config.toml
d_expert = 64
d_shared_expert = 128
beta1 = 0.95
beta2 = 0.98
train_tokens = 651000000
Below are experts of layer 5 (counted from 0) of a mixture-of-experts language model. Rows are named router (the router's row for the expert), gate (a neuron's input weights, with its number), up (a neuron's input weights, with its number) and show model dimensions 96-143. Each number is 500 + 50 x the weight over its row's rms, rounded and kept within 0 to 999. Numbers have three digits each.
After each expert's rows: "comes after" lists some tokens at least twice as common just before its tokens as in all text. This comes from a sample of Wikipedia text that the model never trained on. Tokens count by the router's weight.

# expert 71
router:549542505447543480566462559436604482556519479505464572533481498583488442480496465459532473570486572446493493456605523520483447497514593482433604
gate0:584493455504464435554444472512427458483585480501463487494497489552467504543419393474432585520529495581414564488499563456538515459441538529454510
up0:480477490530493546501505572519503560470404510539473477472477412434583498494477481430535439591562548513551538617415424522499505535463537531508514
gate1:458547585515481558512451452490451480514517520465526577478368500454482467514469483482449474544562444419374457598593520531527484517516539521466507
up1:405483503495588457442479525485439402520527453456578510595608397504514548530517472523527438389516562418504509546487448612435553463618494544559482
gate2:545414521452438494476458480517492540466491515557435525517533597524470522541524436493498598587491445552438461495491467575466544536547600507487565
up2:394555453541511447423571508578479496523478483509505510413391549421547487494467471511588543536519423507528433502515529541513553493524509435600573
gate3:502584423524603487377500537533555508568579497509525459488511475540558421466554443530468513430480480472490530501609491542536548458490499496534540
up3:408435478502444539515546509358400502437481533499470554558481468543472626544527585509524480578529485538570457509489470485429442455517476523501523
gate4:469413376451501502602521494467461538511489507428626504458443480476508453576461476511517425527503547435536536354486366468493502424514482483508526
up4:485525440525542466645475515536469488412459572425535511550452565513521377585482457479519441574480509460526440467475452448494447402556542542611440
gate5:500449467463481597509516558519466470493469545428481523457411413522479536499547391457494515524524421515570556424418500381481509566512520505493359
up5:587480623561505496493489546500538598432417522452338513501562461498536518532432439534484553489516551465486542589526474418542468534520487479467483
gate6:552506477447495564402526476534517562647494536497539552507458597526556533477507425497448520562455503500570442346554402478464488568466519501568390
up6:525474387416468469527426437608449588582581434605520423381401550489450543520439422419397455531482566564432508503411513497509527525427437395512493
gate7:459501477508496475502493536490454498572444381501479461499520567511476413545439487507483535441569517560500600502498498524507512473483495512416440
up7:489496447449452542569449492558449512549487404548481530497531502560550390532388477409397447373599516506527523513527550503548527456412432528492460
gate8:552449439478503565502443543515446491502485526530560485498477518604461490472503470497430531501515585598467436445481594391459520583545551595536577
up8:406444525470446508484482499458547396479516535541320496498551538523499506488473512513495547507570479507611517445426431552471507457480477514459503
gate9:477492516500409640461500454479557474544496482514482489425407408501531525544572534449504550572520542535553550449419614543493489387454520547443493
up9:477480420500419633504513434527602463518478540531436489479433369455499542573570506441481617635527547543604525455401607568523491424464527555502503
gate10:480588396534492526477504511438457544492445478430561431493475512578531510407666465560561548552517505460522517473530459561484508499559490537486478
up10:509563551477483562426526550464551458473539505516442459471480452426405583581399544548444373452446490548475484576501460483504523503528450517452471
gate11:494482446526520470526524463505529575537485427484535460485594475478484389497476479466462446440507518476470520491538507470550478595395512455509527
up11:448503478462511549508459504549482535406549486429498507447473500523481564522463453519501460358476490510468506583478492569459484520506605531444431
gate12:485531446530497446472490491536556489590475599454470556541513502629511511500566495437439530425540454478433593505465496460552439502483523521486501
up12:497443470442556485578497511467450461381547494495547453458487513395503455506402547623619417531471488532535401453551386525453572391516492485419505
gate13:486463548549523459579514498480519488618501518453511417564532497503447512504475469458433458440521511422562538500574461452521501509526452496428469
up13:473510477481493552578441591510530495468608501464539406492444519403414503548466463482494427418444476508491530489521513498489500577444410595453537
gate14:436433480481458550494588454525514484473486464472472480494600450518440475482382492377480550443557516605538516515434512496566573493396512581507525
up14:431498511524398516551490501507440558531547422567511449568505498413499419557440521545552527556529456491454533402435446485521563531472451450494555
comes after: " was", " is", " were", " be", " are", " been"

# expert 45
router:582484530390580470489521509445579484532499397499477486521466539509490436456546515462560559510457575477474548557504503441359573417433516488419548
gate0:539477438627503552495547519512449470522520487565439457451545536478458516470543567485566521549587526434536508538433543588487530553541524454482464
up0:497515554526528441498435502444513539486570555402602578524511476456516504523519440486473427496454459515502458507537392535413472440541492384466534
gate1:537533504367591531458487482546557575552486498559450519580553518542537415465462521548448526542541436456476480449550456522428468522519548537509511
up1:496469516585480424531394535445433509430508445510487541497523521533371560518490515551469492469528527588458523566548475468537507561578544509532607
gate2:486499386458427502524454392593497553473475426592531534491526520443620577571505463537514530486445461520504484526472440486437543413411507481522510
up2:459472437586502477435513475463464526460578503470595546500517597526466495521461428490504474454474486618493498504553498539521579528441489407573565
gate3:585531499612544564517630600488545493603494397482528500474558583564443521562515574549467517515539519521542466500577451546603509498553510465427519
up3:465543494355554437544396458475520496400490570490448512530492412508527526475551402455596486504439559433479496479443547458479465470488538523546518
gate4:478519519402476421501509482453473438524534608532505586401529573462454481502499460447443543525423587519451519533465482529549466544504552554437523
up4:524532493478437483533465376456477556457517539390460543512472507394495510540474523484457473521634530526524526464467518479502469504528521572624436
gate5:602494526486575558508498459555518564517506533499528447575467451492543486440523500443489527516540522531467540505370511470576371505437580522555469
up5:526449453538530551603472420404466567587505467483520483449524564468474473556482487488478513479542502599504510495473553414561518556545522503571465
gate6:546513490525592411486402618622551559559328641523552518464536532508455399482513532470564506551601508557503519457484496481483515417440493437537445
up6:581537517497610433466455601549537473508565584515517520516491485536527434531515533482528516521511447632448492501442558521499518522409557553496524
gate7:585425444505479463458492533662425556513425421489481546437545537447592546583491431543553506560615502501503552501513570540522526476441559465521536
up7:500494465434502443466567477481453489483520449534448570523476535579621472490493471501482393523517575481512493517593511536600483522496568498529496
gate8:508445474490458465491514477521477565485546454463435589505596508503501604505488419462489566548565509426391462486469494451556423450440641552505539
up8:483610438510493415567544525478370532525520452553460447411548609508498508559499572469462546571549484511454491480476475477446519486512430478510502
gate9:513457603522522471450511432574528492436494522448429458539455552480460382508482507436544470488505487562548479459503475507491469454502611533495559
up9:620477503548546530484540390603542538435475472457400506556479485516485401484535469435551475594571469479586514488491532468515513465484620512529491
gate10:510535478496492536498544536444555548493461430468503493505537506475618556495518530493493442517572481510438413472514528502551491550543406442467431
up10:456508503480474566429532487532546504511454503431545520539507567479599519554501556561542512462555531553391506519462476557543591481472459439461471
gate11:529471477574526551420496482495573431466468503577581464474558568442490509407567521511534484507527455444466590480492572386461509527520621430505485
up11:428499571492508485507448499511456473457400459467459536445532493497489411525467380495522438538475541567457527549435462445443516544464474399561415
gate12:454464443510434455559436485541451434508473480497519548445440481497545504367490449531521562414512529542504475496533475490604548511533534500501520
up12:456526573501606496415550533490599507524473455451527517487549536571484502553453543443525445517469480444508462473478545440445469484525517493493493
gate13:572522528438510479458579526537585485471531479520521577478420549451446598436575558462466480534479453524474462530457526409525495454473413566540528
up13:484481405575497528585512484587422501416518464456478452532519497544461520572415509595491509528456458489436477448505435552425547411457439524506492
gate14:500486449404514565467549427483551473538548615478433484538499513445496544594478469485461484518597490492566557528460489533516542495433541512361589
up14:531526546484547502567548491503579480556483412502450500581590564503558447514538588498526513497592502443497502559568501522450642469514515491544471
comes after: " |", ":", " by", " (", ";", "\n\n"

# expert 30
router:514557480444514539593487491404592479587449497467383503457451483504549408475539494400503431546403533460536521461538493451474431484424548437444528
gate0:534499502470494427531481496521500502473640534471387483575467533551504505419547495489609615569481483568453456403500525511587504490523583542459529
up0:504457534486566532520527599442443418529537487564541510447454578516517440505533548578536568416477528485441509614501442512479548482553490487436538
gate1:515471607421494508481456498504479509462519480454523495526456473473541545409442474491435377566515446412491541478534452473476410532561488445443468
up1:455604429448536442420510550559382397555459481512589440425465525489432513488506409574427576437489488490536455548511487510450552525529431562531564
gate2:536460426550469403557495457585478579384557502475500516523430516454493429568551564475512554563530564517479492447511476441581448485486556503487557
up2:462511448442520474585479399507525517470568484426551427419477471460491437492581526437481604501485559448566478418509542585532507524496500537532415
gate3:434628569500506542479596476421512521467532496467520451521518434480538512521537461395473572444460487512552488509523485464573444521535459440543502
up3:466466487476511505508541519497457514539555506530439564484506448464453506518579513476514561477461543430485487511593526467546480415449514499537425
gate4:533565456516489450481396436519542472527528556463532489523474531533517599510510506434537339536542407475528571458391513504474486488576454525409492
up4:366479498534495496562569494486527480555505516504534513515487460441468448420591436442494588507472541462420432571592486452521504548561434478504431
gate5:540446559431475514559520501412621447548544465474478493596490517480606542420405529534491489479494465548509537492520489501559483517557529481433573
up5:599493514523443531554506416531426433593500569464488481543479457459584565450468542515429480488468414506539532519495458527493541516524592447524503
gate6:447559596484486521477391508599473555436463499446498476529566482537524503505419453494435528528422439575516572458446456599503481535556572537553460
up6:548451455434505471557469465508488536510415506461488420512606525494439488490447494463463529582496498529516576466429533488551491450505484535527440
gate7:467474445476435445557415492536435536519480478548493501481529463543568501480435479440524473519513470517543510516394526495410572457495581488511497
up7:479464459440469542524450447487472571550558457475482492496450490467543563475433506514542466449409573564521500461468441456506481447507578448532422
gate8:456446438540435465544463456606543456498530577472419537568533466553528456350558500427513544528503526493419471451607544494515461450478542450497496
up8:520493536511514484454460507508460525472572473445529484523416512561623486526458499575559575457516415534494501434481477507543524554471550532426522
gate9:560453478433550576474507462515557507479446468503380575423551459494475480504551525504501432560469477540542548492623492476470488499432451545518466
up9:502454488514502508558508487507535496483483490535377487551525524617445384486524527525565525537393407562483519451547528500481525571462553494511429
gate10:449469487454527424491541437518445464455522515587495554427427448534509459492524543472464477541505348508500424474471558558499478432519497429543607
up10:546509374587517614544585512567501433526500472527487478528573493525529540482420503513461604472489494520409530493422502438508539507522449498512392
gate11:458470477468442545523478500479404365437547579564478425439502546552539514503407461493502468508438497560586523559478539565542432451574473565466551
up11:549530493504514496495443489473541576493483369498411506488604458531435432601559527546455422474432432498491551435484464392445536493388474509528529
gate12:524463426503445540500424477506562542595507500499458584557511448452477480467449427541459595551575452487466474462569429551565509447537626469526507
up12:583491502466511439504469470488540518536444550531522524530444470528483424411455459431502528590599390496509473458549465529516512477542569455475586
gate13:558470438501446521475521435542615509556454511477553554471481464484467563542452508478498383529541509481524487493469523418482544484496529520510424
up13:483498564524531491511528522573419499508571453563454486517565543490466432447537524502498563493435532537392506540444491527520442523534486516568500
gate14:416530534405583491485496487517439538428523575485513500497548482463562526429555477405480596550434448464483404535472442434574456427469507561486564
up14:514492471378442532453527569429482490508512472523533471521426456485582494511457450524547558397519417421518556479470522419442523547580440499603440
comes after: "1", "9", "2", "0", ",", "8"

# expert 57
router:574545525525535527557489469459576513589515409545401513452412560499516375398526536476486443581466536475486546427525572394428496479506486476381516
gate0:497532517553486552589479366455502475430532352446448537503394510434417501523550497406554495449507529498503429518502447595567451453512483564580499
up0:487446565465554529462558521440491526618504575505563510491470514510578545476509574557488504602559470533522525518484490530479535480522426549415607
gate1:417526574509524522490482492505477502552499495478404547539484491418553449560475480448465400504491500504391522525520465547514465495429551461545545
up1:455424473548553511527527465524459480524439515513441560451552452557564521438488473522470531431465565585452489520399506481497532519580523495529501
gate2:542463468469449626483511444539400520591549432457463458502615434483478545509397493499495536574485530467441549444494489461500483473418470495523495
up2:497458525545497459536514497518441469526549508447491515543486540461345489548557401415456469441446491499466530438563493489458446516489496531606496
gate3:464487476497536464446543526444567497499536505572492443579461496464453470522526513523499524468488428410459419487550502494479573421543492455356475
up3:613492505449563497570538572496498533402508595421534525434509410588436450481579516532522511460457511542534592555521522519474468511414541495524579
gate4:474510469523443454435481491563491521490512498482397525551480604558536465502459498496508488521574442577406506546404351440541529502563542500504514
up4:523526524584546492548425492484549524522458485436545425395431491539389519557495451580600626496469504596490435445535475412524440523490564544462582
gate5:490457488510402513445576485547528474601504435511473524512580574555492442407448474519452446510570518404567542614463531446514589495473503494520524
up5:536498485454524590499518466490543501486491415487416526496475494445534476452440462420495383541503494513500531509493492369525599500556560518568530
gate6:514453542427543476513536512521482575437483512452540490529476483514409435466435464540459522544541445527430579498466470512474543502536516587405379
up6:454513466463519529493480479568480510396498561493545508392345529521505485488396491533485578611507441520448598489409498537525515492522450574514340
gate7:489496497548461464556515471528539455576561515580458599468494559544547453473521478467445441634534483448556464581462450475435438437497493600508508
up7:467558480580499476502476472523512517552525435498589556485475529517548485548545494480468498516522435636495482407525550528521382447572472480483478
gate8:575475461488520472452540518487495474464444554490479597496592540471504450455561412620514523550504397668468564551519582405533512450449544591565474
up8:396528446488502515448444574489499537503533509565615490482521563531498530534455518479519515457427503581466536533530504555454632463525500406535541
gate9:465587522517446460455491505525456517583509500436582459538420433471496410576445473511545449524464464403497568448484584478537455492504395557517504
up9:458548553552408471446491467551535518544503442502539551471395505400519463580428419456501495551480476440477569520493562439556470450533444517521459
gate10:577551433472492461520444563462515480483571458401492555458511491482477546454462524437425501516591458562416512505407568575493491406512471581531505
up10:460552436486516539510500541394518518480535500541537585523516487446511550568473519455500433478518506563506557531368530516491591493456505622597456
gate11:498475441544422459517382494535381516493522560657526467503566565489569478497526566524541452491518572490540547474592600535483546538549506529588524
up11:458557432524452541460450514479537550461532458399538477565508538529521475573483459517477518543450550512473481489472461520535462522469498475454434
gate12:532456496510496482540467501526461595544491451471495463529524528512520368518462460551459542424470506492348508482464477509453440502429539511528522
up12:521498548493516392526546461517552468490562452510587566465550483525415584559529437522521405540580541501540482548507507490555479495574475491548504
gate13:517535618462466522465489511518531553609514490538460447506372531468495528421471405468382463582497499529524502462468408466506551540635463488392417
up13:419538427510536480479483424574558550639410430446462484501523586485542507490524416508446555597330452508414552443469447498545522512458566472456502
gate14:392515434517435464497457444535470441521517504504519524551609490509512440564472503477439520503563543517588524622479463471528430444531439536534545
up14:505506484533515559457539496521560396572532484508390521484510554511503565460478486541548495495620508494516544596484428405509492494477480472452599
comes after: " the", " The", " his", "The", "'s", " their"

# expert 53
router:613565485563544492579544580479601435601490421545396513444492528569433408433513530420487482495467536518547525504462535484432486497449547461493495
gate0:364536484476539462466509477582522449542552472531522485433377491461508535468474527557472482426552595591539479516422520483574455554543549461524486
up0:473499599473544497445492570523556532534559558523542484524545586436427550577405521435484437494485388548522520559490577534449464548480423498515526
gate1:617517481504567470468501576589539480562541489521431427593568503419441471614508391463511512570539491545435497535440469556464430443495466436461464
up1:540460357464468356517442570541526476466556555501463497608494571547418483478455522531444540494490479514588554519436483526438566578539418450555507
gate2:480526478556370492443500496546514479505533486486537513490497429454489614586559507433454492503572550532477473526468596514491550463520572503535485
up2:431529436564503501571477515528508509521517558515440506477469548447437475519636511465515538514553519521506497512518435504504473462541556469531564
gate3:511410560486484507472529537461516433515513450547608435428501534507475466495475570517559452513489499521543496512632550563594476481541488524436423
up3:518557460447478521526496508474565498464529534459436536512533482453587526471530536479582566505529599473433473464423525412383532561526453448540580
gate4:578423435436424443532582576504592401496453487504548487408510561542533478492500414501440527582473527495542495528489524525403392512497451519439450
up4:359489530498502409504384443459434571432380552498466517560485516526478546529427554498509430501454497492480498474496519431516511502553512442582523
gate5:394523452495465601511508461484563521475661551539568496526469484552543574439522583445520410376589446505496456524528415578533464463513564446485517
up5:423481513435527550461495420487518446463486505512420528524503539498452494468402513490507449491519503438558571498554524422560510510509564498553494
gate6:492546447451523362571430586555462443547506487509523504471507538503452457467497543501498450494616533422405446430446359534569486514497456420518495
up6:534623461544428452572484523522533523541535500477522429543558540533477498562461472504490509448513501492446539539430503555656489593516476400528481
gate7:582514426470571430491506463498546519495625474503488571437550530581613478508570457511452444623526492577522531549475503518424470513532590495507452
up7:540597531549516455514502537500559494594592412475455515535492590584583456500491423485488435446450561540481575490424474561495428518505524462515490
gate8:535521469515473488523530486410583504523406465604526507460571466548493539405492511449503541514586489485499405397534484423560532435516508602503471
up8:440580491511418564449543530470515484509526483657464464493562551596570521437540454535506536488423486607496390449507516470480486460438532528506558
gate9:602480535411512542538506481549586555434426514520487523589472389443498438531610555510532429546508522451629528481520585451550482484454585532501429
up9:568457449461462530548543522599513526446416524549466533550486390504405495478501492463467463565518505517653519521477574506557451557468580504554427
gate10:547467482539497471566569537422587420450472483494450615474541441507541494502471493466494505450509468528501540476482454537399417546522516530544409
up10:518464440597542527466587544466552480541487441557467521452521497496441573511437524495475447462499447559474569563469456591491476495556548509569434
gate11:482534415521494460557484500508530509440493526563389507486574566504484536512418517515456482472538536538522587494457497486412465553475519534534501
up11:427487591427553451514548533458469547503547513527498559448483576549525432459485521569470473495512546488457457538478449539522474503416524452517486
gate12:344441432550506447557423458507500507470496376519553504602547535610469455515522503544492456448478497508554450505512499484488560540527491481551549
up12:482529516428494499543597452409510534496438622399512514425491367533554516445488541487522550523483526491529525458513502449450462405433422536440482
gate13:494481542554523515565500493535550503498440524554410510445463565465550549408390469437400463509584500470445477522486394464461479544449535590536485
up13:508509474593617477520409443506446440544542481428437547460471458436527425541492412423497512451483488404475468442476461515497543466484444535442524
gate14:480570466501487540500488567497511459525548584453592528471504494554512586587542540497520507530559476496445414479445594447449503533581503454486501
up14:478567516517424503554546637472530485466528489553450494460588549442478528602493541513505504488503521516461501492470569449482480499504448534475537
comes after: "-", ":", "==", " of", "ic", "\n\n"

# expert 68
router:476536464489577509523567514401481488574529497454434518492513536512464451493474469494493471526534505462495524503550492458459493456485525456478520
gate0:509489445494496516545451479544464463437497533492406402504460568492413502524505469451434566505484472475550540471498489455416542500392435532508514
up0:545525522534576495479432426414513554466539501501531474441486458538584506524520553510500512598553452488545551493590541516435594476472354533516434
gate1:435545497425494480496523514519492525450518534526429642464456532411469482484506524455477465416508496487467389516571464576532445524499577443505565
up1:479501499504461456509455487453490478491512514529486497563537549515484523493422468534484472456495428557484496489437507547542441459554486551520499
gate2:457605382522479443468511468511526473553486481457458537505475502513437569541519535510548520409500482568435549528535474528499468462557496577464453
up2:524520518529467510501512579512514476483501529434381505447501453598504610449486443532469520511524492583509651470435577455508492515430624567528510
gate3:469552500564441544506553510480446556507547515539479513536546546549519485529515422507561527527527484524461467555514416507565596502551492464527457
up3:515502476421525488510458523573483453476549498487491445466512540568514522447469543501435471531582505491532529464407563479480432429461501564377532
gate4:407455504462476444402476459459512498432432482460435451507541570497490439505429553473475479475494467538488556487501575517537406579571474525529521
up4:544574420481476509536458516542495414578496575488568480497485527441430460513573462562567583530529464452510436485505487483462576469542509482453467
gate5:499471495562443403513565547444506471573521456498482448574544531556545461456533512502403526534385484538476509525514481586555452582519480509527579
up5:503513479539464513522497449587492536448514529482472504495474396377469485452382507506421502516471452450481533480469562460568512513510547420578492
gate6:451653484486627502481408464515421517490507551454474464522540492517429500478554462533505550512441439496503519472545517527444457534470452464495522
up6:459560456555419436399434514533446454504532461516427501586541528578393487473449411532505558475460435445498555497414555571429494520574501507498596
gate7:489463451522527612512481534509435498576477502506519567506501592512480342507441446568546511598585544577594571518476461517404487533543446462540502
up7:452425533565512575527437475440505584438489494521451517416577630505523411568296494516497469533601605592444533472479513505480535506450536508597546
gate8:482462475509493490445486528492463338508497516387513563535450509557464547422522400500506458578484620515385524529477444509473540498472551559475485
up8:490482434626450455492540491426458502535517560453574385564564557520569521502499508560440519500499525558560555434471430471414578456601498498500500
gate9:536450514452519489539475501528469574646500498415469499501419434626540423473508458415557590491431409434468517462511538452475465498388539482503468
up9:489472518474431548484447484538511596688447447401419564586474412597504423443476501448486592510433382361462543494488489424472502490460539486551428
gate10:517438486470522470479531464489514525587522518527536534439471495544449451474444515534468551528499502540482456506602400600434428456530486490444484
up10:500476471479542501480501522529488465563532518542528511435489588509429534502515428489549548479534517611489482531451452556483457432538482444419540
gate11:514536535434486472433596499516508515592500578540520485470538540563433501468474519484439511517545423453610485530623519485557450486493441456487500
up11:479495426587516469468457488449517511555531490437427479466438454371528443537509532532490462495452425546536480456418481511485525494438511442491531
gate12:455474517597372495542467431586486580454489462471517476480532452524462464461488525562468536483489593560381556474433491464511439617403547431594509
up12:538518531457605479443545570438534476530513457515490567492421414546519437519525474393571463513521377497533438530597526468483527371521537612434478
gate13:476451484393526492448525501509548463498511477462547556555488580482580519614410548491446465518558496498410569507414430441561567421495507467506414
up13:513562568455507488551480471544497445520475478508487536453478432561474455439563445472497468556506581478534473500520495632511471547534457527456529
gate14:422529479545475486446550524408478442529527558470537475571453527528517523555484545442543580538494550417367521471469444481491460448453576502518535
up14:456429498552495500494533541457521415456495545520531475462427423553505480581453568495560500454491492418466563477526474495474523448445601521559546
comes after: "1", "0", "9", " ", " S", "–"

# expert 25
router:595582452454556482559514516412548549551456435512436528469435511536445465511616466481530521508529602487519436486541523410464500495425532449459580
gate0:486441462488505503654561462544448498516522537553504560432458466426557473487446505480530502610550543507578417503495580644556482538470548521522534
up0:433524498455449564519475589542458543535505467531494516449545525506464497503568532531493455401489484546521467607508502522440586544554464471491501
gate1:432486487608518570425426495564457469426506516482467472636568613554401549469510456487439517485547533462457450451564565480527399611454540517563502
up1:437437414480538489527479510518525437564498455440646648424446498375464572473447463454501461490557576553500487642434438512469541613580501622512499
gate2:506524493497450469430552451522404558510491468431502473408426463451577497527494514502530551408520438491496534513478598444488525416465609447494550
up2:533528457432429556534499533433526505423515455460426460445579552504530518566507400400557527488481534407506493527492541561514497495501468509474496
gate3:529478580560507526449560564413520469486445536535547487451483500513462547499546523551594495498507520528473470423622447560517508443559542427466570
up3:383466522536548531567482471534466527465565431430451511519496490532548478567402525451433478527442476400411568565423499466506436554514490531525486
gate4:513531480505493476486582500466444495557476559455528492556500555595409508531548500479379452504565581466548655520508479459479543518426576537495484
up4:487451572441560483589601515510416571523463545442519591531572508453445515538555424547434477524541538464571631513484533440517472466433587416527573
gate5:467578513511480590542476385538489496473498544525381454514401509492529516518510540441575524578417489447468514510514511513501414511454452527478582
up5:526515486542475635537464415535509474402465510511387459561404509548549589505482524497545505516465464467462505538518542448466507535526447527519480
gate6:527532553484526463569465555535447495549496523485514509544505471448468493565454466503457510512534500602494546513489433602517490507479424408508477
up6:438532544525505472503421505497440504463527530496582465596539557582420492571519516447392521449444568534470630494458576509511423474500584502543480
gate7:520431554554513461579536494478411519555595484530503560479543547519468448506586507472529521484469488521480570561493446562515466622502642495499502
up7:454391480549528448636522505513462474521481469464443520530554527459463453470602462497481476545506521424503485523479491501542502579463496425552525
gate8:527439500549529614622497441513401527466480476439400508523552440554544432552473503466499564404508547422447525461521432469536525520429572529541584
up8:484563507456392461485517526504461401475482518554604572550464417527545533509573504490445474505498463338479483437584491479400623478552424516444476
gate9:517496452380465465421497497400503526513520528512441552512493432450501433486470545534477499561520537430532439427517528499439476494437499481582455
up9:547512429443441540507474479426517568503546488519413567511480482455480410540465466486426551508547629367537431530547506455514503522506462510548424
gate10:497541485528527412460537476489468519465512497447406605546521524532525563500491515493529488535590567526531484538412499594425559539516482593555491
up10:492419536500470446417519437485462489457488503482416564508532490520528440524492497502542453506550608444488499591444460618506584419524425522585458
gate11:441506488517493569529464446492442443484508483435602500385510447568542587497481636438559507478500445460453496496544516497500500577478535486509492
up11:430484513539511479448452411449348510460510467453562507350529527580487500458513517493480520474506482427471402540475477476455522486460465500485487
gate12:468502445477537505546457476555560524577524451507390557514563538523479473460529471536476541401532466519406462421465471621546519560518480521515440
up12:548588562480453464441568535376467466521473503543594425486430444494586525576442529443542450464423457502582578491595526487473510515537488513469608
gate13:525503456484478592527595507571544533494488481483537542431480470515435359533510569497447487485461489432459474450511568516513599491501500610555479
up13:500468405526544503518460497496423471486477467414517518492459511494436513502504475476468535451417478414361434429504501538479422588564496429547451
gate14:576609507430481607515474476432490460466517553467396460567529488458422595526516466459526540564515446412496506443516519393503375625429440462455552
up14:693515557452505490451437483469456508550378474521429559415509434528453520546566485503572568534522475387423442453562546460499536464458498411530531
comes after: " to", " he", " and", " also", " He", " who"

# expert 77
router:582576487419620562579470478447593439546477493544442482531465542599438485425574516421486463552426528443481462377530596478414443513495536496444460
gate0:465560416465435478391438524495427415475553531522538568475442487474573524462530498648522444579422478410455474532498534447570471452608411466520545
up0:548470524460552408412475548472571612469490570466535519492441573473416477549497470491539428443491371503541544410511437588507458547495489538483513
gate1:467597457536538528321431455454516489484462550481519538519441546534480507425566507487441497568475444501373551513485494437459407496470545507545460
up1:474431339467565400489463471470495564506467443557479549453578571462484567431439497539502541478529520452485556513579481597483494513595507529558547
gate2:505516464474410519531439493459461579502542545470563386479514464531391593509458447510481467527458411482537589488529450479489501557492510491499507
up2:485509445557474485526439454530505600495561468472492498521529592536462486518476387569476472438502510437402496484548510531571499557483539537574542
gate3:517543521606482486474521533484539396501508511497428453462531477542552515475439513439438461486508481436505496365569585498569487490500536363485455
up3:481492567513586451544533483475521623549509441507565613481453470447535506570482511530584477492506505593501527603511419532478507486561464582508547
gate4:586448497407421543455477441475634450495562494504577446512500488499573480452490496415496465506446432602513619484450469537629451527514502521440501
up4:534519602532565560498462440501526562512445489467531416475455540462478486427531514436524512537495379503493517489450452485510416503463528530546513
gate5:587507493465519564549486484491525465523519434498459552523535446527417465378548411444468517567438484532401515487521484435518500496476532569499540
up5:516483411506518589541458518545437522476478518511445520604549520494433519387446473444451569552454510568480520503559540455487488506551505532542558
gate6:485421420425572456537522514527434586545534488479559493543434484443537468519544522397381434481459486492456597495516470595532507458501498537419454
up6:487389503371560515456480447633517567518477469468438425586561458477519468507608430497452416505506593506403549468419491577458515542502625544409475
gate7:514427492516470458510464445453434557544543475499386557525529557537490448505502449457462471507557469433521495525431457485532481466474435541502430
up7:562478509524572454571505454519522466571542560469379561498525525515504492493519477573510495443430575531495427500530539429616440577468468500527425
gate8:424571436570542529441464412501505449538520533395504542482533510533415505389479418537521526543503509522356523412474563405456451470484545570525517
up8:455495574464430510493488540463510533438553426536588441532488487483528526499447578482636490523442411508536478501497505537417495530563408502507554
gate9:550480460433452576486483467512446485561522505549383534522426517486626467536440526477452613543507440470480511414521535554529434520527569465531501
up9:496555496477426524554545431517567437557464502459371451500407466469576578547407456520457601543533493426542466400468534453530467537598531414510482
gate10:438490523516482478490506561480532481486424493496507573477507482612418542468546492588496460529431516517452496480590516490447433626495494540483520
up10:554498557542546455461558472421510472557487420478487529588442460475435547497579380578516498586449450519455556436489476488518388587512518548497506
gate11:556413366527494524509501554607528386489552517527528533456604455465552519549486574454488533472615475612515490442581474522423486494510507494474474
up11:499502459502515512617434435502506486456484477440461530491511581424455525520465529423454406541510476441508463472496663560512469514516388532592532
gate12:466487475454519523501470464571453510501529458542530525562484544418544512464441547510451561453448459490420539560504519502530487495458521463481606
up12:530491486481511457423553547417532481587472491493551456512511444535496533662522474493546489551537479532572471472462502493463557515590399517511432
gate13:574449516476484517470554412498478469536558521493509472506570432482479526499481439401494453513496434427562508536496529452509644537440464508541489
up13:541537426543495516489487510494482573508395402427448490536592592536466480468578444502426631518381611512432583490516444559514410512440539564495560
gate14:513515519502476443495479523512560455505534501487449486587458543481466508530522480534569495584454477514622523483608506584504582505506472557465528
up14:410416445544496580464503529426455413491470535573523540423478478508609570421504531568585504534623544501490500482471511412433568503457459452508444
comes after: ",", " and", " of", " for", " by", " as"